config.toml
num_hidden_layers = 14
experts_per_token = 4
router_score = "softmax"
routed_scale = 2.0
init_std_router = 0.0151
vocab_size = 4096
norm_place = "pre"
qk_norm = false
tie_word_embeddings = true
learning_rate = 0.00508
beta1 = 0.95
beta2 = 0.95
Below are experts of layer 6 (counted from 0) of a mixture-of-experts language model. Rows are named router (the router's row for the expert), up (a neuron's input weights, with its number), down (a neuron's output weights, with its number) and show model dimensions 0-127. Each number is 128 + 32 x the weight over its row's rms, rounded and kept within 0 to 255. Numbers have three digits each.
After each expert's rows: "gets" lists some tokens that make up at least twice as much of what it gets as of all text; "comes before" lists some tokens at least twice as common just after its tokens as in all text. This comes from a sample of Wikipedia text that the model never trained on. Tokens count by the router's weight.

# expert 237
router:169110114175106113124124129118134168092150154094168092157133040172084128154127097198155099118068086101098168160109105097150143114195089115120130131130072098170106115151171125127083156131109150078161074102117104161088140115163141134177108148163118130103165135123160144141068112104229093122092162138118079102131113102090120191154167141138188131155157137104162089114141126073176105122131
up0:171092125144129064168124089091167154099158100140123120161101131104115071127117123084144107151123095087170089152117150124147120125104153163140159205094138089090156163130109170185099173164200091091158120132071111112156103085178133174127102192152154143135154147127149090165088194109160148086143111108154132115111101155068083127179097072059135120077145173110113131107109120110082166142126
down0:123084111188101146139111135151152165148127175141151088172138088137119147151110170110104136095098114116128141094130114102110158080132102196099135082181026096199127140138162088137181170131107101157093165108217181162132093133160166142108159113078151171140139131124133099065072131130068167120139159095102128074133163130176144141083131114093154157173114147110134158111097153136090141161093
gets: "\n", " |\n", ")\n", ".\n", ";\n", "\"\n"
comes before: "-", "|", "   ", "    ", "S", "R"

# expert 41
router:089098097110158095115131150150096102101086122136171117161143135048145112161135074177073098186158181090148174189150123104140162111105121149109173146134096114154095078193152154141097193172124139071171159087146146138074199103140131112155141159104140100106120117124110173121088106089123166176113082149123096080079128133086115120147156168175163166131156146199093089137142114135117120112102
up0:136135149200097122113097156111116124059156079155099131147190155089113172128067098151148108098101171123131137165190172157137085130153115157161097137101143150119106109149149114080143129122075123156180144073177153149093104146098117106149172132169151081138115145124051174095100091173094126154170115071132028102081124115100157168144145160127144202107138103113163136136107149120078148122138
down0:140110137142108152195093102152118067134167163057117104135120138137168115171082087202128140155141045114141131084162192118163121177173116071083089179115127119133147137162085142102128111122054115131115117073088132084127135092104086111159161143139087201110082132100139099056115102076122096142181119134108138175078109120163142082135141139141127147164120150113162140132098128154089158134151
gets: "es", "s", "\n", "les", "ts", "ings"
comes before: ",", " of", " and", "-", " in", "."

# expert 100
router:144172107120091132110144083117116131134145115121118074189166076122100132094098119112193118091108144073081159154083121090119176084102105128192093135138089094153157111230190152080114100099066165117143177093116106178132097101130139109152104079176093135177183132164171161161136106082137108106138136159134181127110129127111133192167114080092170097149124117094174121110151133118122126113156
up0:144134150078123133117110149121142093122058075135167170144127115110190116158196124149143116108158088155107139129160118134143123152155158112047150130105141154156117103128116121078106116117114132115103151117187130058098149116183193132142139084102168122159097110092071110126055082104159134119159119181164062089140135203124166174157132190157147169139174171193167104116117143153146123148079
down0:134160135151111113099157119183114180153128162136114086102093083242122161189134062103130159148115171131161064140105160109182155099150121127179150112116162101147128136133144164118156176166102126103166162121150101146056106078161175142145114129169157117139113151082146042126116118154165161161106134165120139170142178109133167115142159155147116134197199102156092128085129113157129144124149
gets: "-", "\n", "\n\n", " |\n", ")\n", ")\n\n"
comes before: "-", "|", "=", " •", " Born", " Country"

# expert 168
router:141131095179140101115152123123134162219098157218059086095096132100122139098119109105076102059096143168106145101161124114070167120145152161096103111153137099102125143149184147112179113068167095119150207142171102128142129155174162137152118151175139165088115110076162111138138113107102113096147140100122119122132095142110174104139133160141183148069146174175159102103103079144116174114082
up0:180139110138116102140104155121138162133148141093111156129125142231119155140130129178139162192182127082197105110066102171130173122124148128158089152135127154145075161105072127150113105118137061109063145135127076156084127102144113109133136061190116084125079125118163131148131088127052151175117122088131156132185148169133170110128170171175071135101144161123110082150082144099103115124119
down0:121162124158130138112094097135108116137130177192171142143143178125057120165150123082167148057088123095126117108120114151118036106146156143192161129117102112075115136123167182103097149128119113132107186138119094169169179122127168162134114123160153175090074105112101121134094085146148065138147156158092073088114159129084121074118115143139132100144189148186117131114218135107107112097176
gets: "ine", "ian", "ia", "e", "ie", "le"
comes before: ",", " (", "\n", "'s", " and", " B"

# expert 202
router:059179107188110103122157102135136168108090138186129156144112092159102087097154115103080096104137123111152142168102117129086190129119148068154096125113088111092128218111141085119121119160133087109151166168167178095135138124178132146200164106118158177087181112115193081166189137134127107108117123128163174107127071140157111175121131168121072102074131094151128182113120096114109142126105
up0:107161116124098056167202098100196128101113159135135173182093116102122082164175138130192099064133062150066146118090132111068136125117139158132107073111105139139111132120143136107129169156098112135173145162087115105119123093152061158098103088131140093092115090112143103091193133089117129184169137067091121146185115114101115161124148123149132088121114143144143109104130123172133175187195
down0:098145143136147136109149131171138142158142132169156141149064109129169119101112084117118218151158117157123082106152133087137141144159103164127074124202107133145159093149160220113109083104149141108160184144189113142142084156152128178107133122116082056103141134133156166161079111124131192126127112099164164138136049158173156022100143157122123152150121157159104134154083105120149133118149
gets: "i", "en", "er", "on", "son", "ley"
comes before: ",", " (", " |", "'s", "\n", " and"

# expert 13
router:102151141168126180164098132133136135129096130128108130104197164177181077143135088112137100142123082063167152149133155132137177126092091161127166118144156089108154181101090111073118103133080164132104045106122152085081118149140122134140161133101171127071217117102156158149115117097127193194116090120139178096095051138088138100130092158162128161103160143139081090113116145117126087093106
up0:112077205121171167110101121125141104151139129111074125093126078148196128142204118149160097118114063101146076122175100119172133120148129150191162149133119137135051182153154142154171149193070141166100105154137161169163097161107112149150138180145136155082152105115172200117062130119151142139126172144081138091101086133111126112151150123079149105102123126069098144132099082096119116130159
down0:177117114086134151143136158051155138173186162138149122056121111146144143151093116110109130088180153101112087069125146117148095153110126162144113072172184111160131136119106135106114130130169112161134102112118210150080153087145113127127130103099159128131167128133112081130082207184107170215127119202114135114151123154081147087127135117152131125186145146114140148143226124146162087100148
gets: "s", "ers", "ings", "ies", "ics", "ians"
comes before: ",", " and", " of", ".", " in", " were"